config.yaml
n_layer: 13
d_shared_expert: 0
moe_layers: [0, 1, 2, 3, 4, 5, 6, 7, 8, 9, 10, 11, 12]
balance_loss: 0.00271
lr_router: 0.000358
norm: "rmsnorm"
tie_embeddings: false
lr: 0.0101
grad_clip: 1.0
train_tokens: 368200000
steps: 4996
dataset: "wikipedia_en"
Below are experts of layer 3 (counted from 0) of a mixture-of-experts language model. Rows are named router (the router's row for the expert), down (a neuron's output weights, with its number) and show model dimensions 0-127. Each number is 128 + 24 x the weight over its row's rms, rounded and kept within 0 to 255. Numbers have three digits each.
Before each expert's rows: "raises" lists some tokens whose logits its average output raises strongly, later layers aside. This comes from a sample of Wikipedia text that the model never trained on.

# expert 14
raises: "| ", "|", "|  |", "- S", "- ", "The"
router:114107178077120152120145130113162101154164096092121134146110135122166107149100127133113138127118126129112131103119087096080114155149114134128104147133137142140118105104126129109114132130135092148131113157128096119140126129078164124167129148178111133125155165129149073135095144086142139129168132106134125106142150123152068127148188124104162130171097156124140119116115128092150114112120
down0:107109087153102129129164147136162120145108108181128141155132137146108107161141131150218176145136134139098169176171114184111146142136199156133106092123152124141131114109075128115121140123139118133156090101095142119148120112118163126087121154099144139121112183132125124113147194094101144131111154120120148150131139089104122107093109078097104120125085127120119142131120126165130118137114
down1:116143119184085123157152133154142160102082115130205116124141101167129150119135106114124083162101119152140137166159104103145091118112125123140153151137128125124128137154030149132113103126136134131083115093102134155164131141141135118115143121118117138133117160145098137091138124118068099067124134121152117185099156166132145094105126116135132112147162087122113148155152092168089098138113
down2:114127083121136146147097109140109187136145116116150087127156076107083109143111150128118104144164140128130140088142140102119091127122144154072090140168119155132127135120110125164141107134083125132135098139093129153113145100155107104175128180155165135152139138124136109117102131132111141133161135137128145111144095132086092134148106111140139122133152141084140148111128180159125111100123
down3:167147132115115100128100147124112117127154151109089151098139181122153104129094128093098150136148151115114161124138132103142132124140135142109118144119146160140144153146148135120121129160184117130133133133156122117115140145118111096137121086161120098115076114139086128150162087137125156101158097124057133111154151106129093164092147124144164184081171143095125108131137140151165139127138
down4:174105098134148133122184128161107134109157141160107144110134132123132109142117117140089108124128129144115171151126120125161139183145137120125158136145124169100134138096100127109129125104125128128147147111121082113156064112132113144161169081130121127151136118106139145124114155125162146127143124118183152120142130144140156090097101138112156137127156166120086134104088123095137134157120
down5:110118089130139116141151129176138076099102148123132129117131145115141155126153118109091143125135127151115168082129188117102123113170121160124089160127180147135131096117104161093140129138125156108143138142160105119145148124066140120126116155102160139103136188125153112139124146128089161130149165139101088107106089117135138168127125119156095132143106144123115130116104172129172111140104
down6:110092144118138188133186098135123090134138097081153120127142146131161101125107074142130156100106125155171138155091109115139112134143089131102138135092136130128142128123130145132150197113120217130145144125130119094116134146122154110096098125108127139064113159108167119089135152112143112113080135136165112092159103148139110166129131144093128127178169138059099114145149145123140115074147
down7:140105134133091141132102133125147138160129108053135117171120103114126141124136127117113121154112138141115152149137097109136118149106115151123143109130112105139146159113124153122174157107169102131137146133112123123123182190125159125105135142094109091116115135115125089095130128120149163129176134151153161172140082074070109119142154153123171148141134138077110108101129139126132106126116
down8:103140115164108175167124115212093110119143138130083118125078121116138148115149137125136096113127153155143108133114135125115101126149188123100104159112133164103165099164099130107130168120147085164130134140123167154172133157160098128109129093149113140148141145114109117111145112117145129166106134163155147158138135085115152136137157086066151133130182132123097126142142133161107099123166
down9:093170148122156142177107135101155117110154117089124096089125191133120096133177131169125191163129129118105106115138137118125144145175145177134166147155149121176139155106145161142134105105145160102144167145134141111120131138084127099153148104146122140109103111126176144133087114101128152145143153138081148152111097129128100106138163129166095118106062119167146151108127131123153141120111
down10:125132137137140136130089155143194125168152154121150125135150148161105128114144108145085159130091102100131119120092141131162115080119146134164097146105160161138127123138099123103126110180118153093149140114101117107143123150128159134136168149081096078151150185131128126174133114107192120104129129127134123108096156168140121131139098087109111124142147164124124083085161164128105137133089
down11:136149141129080146116138115142153158121160113132135138106125120121152111137109157147114098124168155163163098183126132094126173142100107113125164071146146148108123103134150177066152119128150150145102129128126131164164119124169102150148131137121120117126177124158120131141130089113129053105125126096156120129110121096152117108150140158155134109102081144126148149112147132132153101153099
down12:152088122117143095164141161108137126140140159140147140145115150145118133150093110117088145116121148101129113140100111127148099123123093105098141187101151119155135134105120132134153181140128144162116149113118122171166156135128113139105111143061134116137144106117137189086145132133121137162175098170124133105155158127133111115139115160147160106119112131113118124161134145153167139155104
down13:136105103108121112090125104143136103135126164157125163141169096127136145139135100166140109133105127134085157171150146119133121141134095080097159118168174114112104112130113148078138140130130125125092132126142132136143131107129130148115136102135168149118178130129156141124120116103176130153097148143152108134138162159140098135099165128093153088116189142124134190092083127155122118161114
down14:143149125112114157145073079119140150126118113147163105110117133157151111110102110108136105162115150112100150100140132143096121110138107148100123159134145142129119155110054165188145117092103120121113126145145099149136152089154161157172125135135158130072134142130111136113183123121113144110062140105071143126161152131145120141113146148127109137091174128160114118121157125071105129116140
down15:131166117146124156098121135145133071101123109105205186140118146139100147147091104107136186139133093120157124109150128060119143178106122168100126129071091131150138068142138124153146137142112151130103117114090137139133141127104102130111105157143123140108124121151177129106130099131142120116111096170133134103095164102153130141119128094117157144097141094138070113112155134116110141161111
down16:150124124084119138080136115098126104120105093118131108129107124155111110150121086112174133106105126142125095129105122170118148161130157113127106119120175122122101130101156138153147090088136156123136129145105094145130108135148094152145147126136112113183103117122173155143108134149118103088133137138067118142161157132094143118110160119152149104137127108100140063121150108119136125151114
down17:172140121129112095107099113122116133090179111129130115074120141121099130138134099133093127116177103155148115116123156117183152157137152109128113112117150103142118129156117133134140062156096083105116112124097119154136132114147087103157130143162124083163157141101107113094098113130212119109167135117119115150142147109125121137119105170144145105124119128119093090100147188122154095113117
down18:146156106164098141103157163107091135090131133135111141105166123181153135149153090126164113103131151144127098118123106115150157109127145119117154106138144160115122124137111126140108145151097152106115154134138141137109117138170104074166131146093135158173164148128052145111126136144131116135129183156111122188154106122095141130158170097146141137179106142181174122138124143148132113114132
down19:091128123088133139163113135106148146131168117114109147127114112110142095147127110161110135122079117148112145148150094108098145129161056161139100151142155117118151127163118132128131111139130089121099128085108124137157085099147151149129148097193101147113138119095156121155095158109116165156130119139138112102141113094153091153141159092095140083164103157123128181114130129156166152113152
down20:155186115124162102118122090105173160069163115106157087099124108161129130154142133114151127105143142149128106134127133162135147089173104148130149147110132108165136114125119096178160158149110171098121114140129112158155133136102133113133160165113121100117109136123100093127120093137153163108128138102161085113132137121138148119128130135159157134154085186142116097180114118107170121146127
down21:139129078127116137176123156115152098103164172122134112128150159160109127152099105178142098129110130112112199100132138150163150094091083159118141147163140153113098118182130114140125103129139108126121138180106135113128104112173162132113116181115104092103102146152120109126108123131132135113161165129131068140133122154163085095153087172122109129108130155117139131131115139137110134119111
down22:124105107132176168118128103104143094150108144129142115154145137128165154149085140130135141143117116155085128113091176102159127153140120145161156110124129104133147155158123109118116106076093125114113154145140107144082107145119148126133125163094159128128114147109122126082170102126136141109125120148145131143161136165105109107146082142149138157107131142138164114144115127123141120120093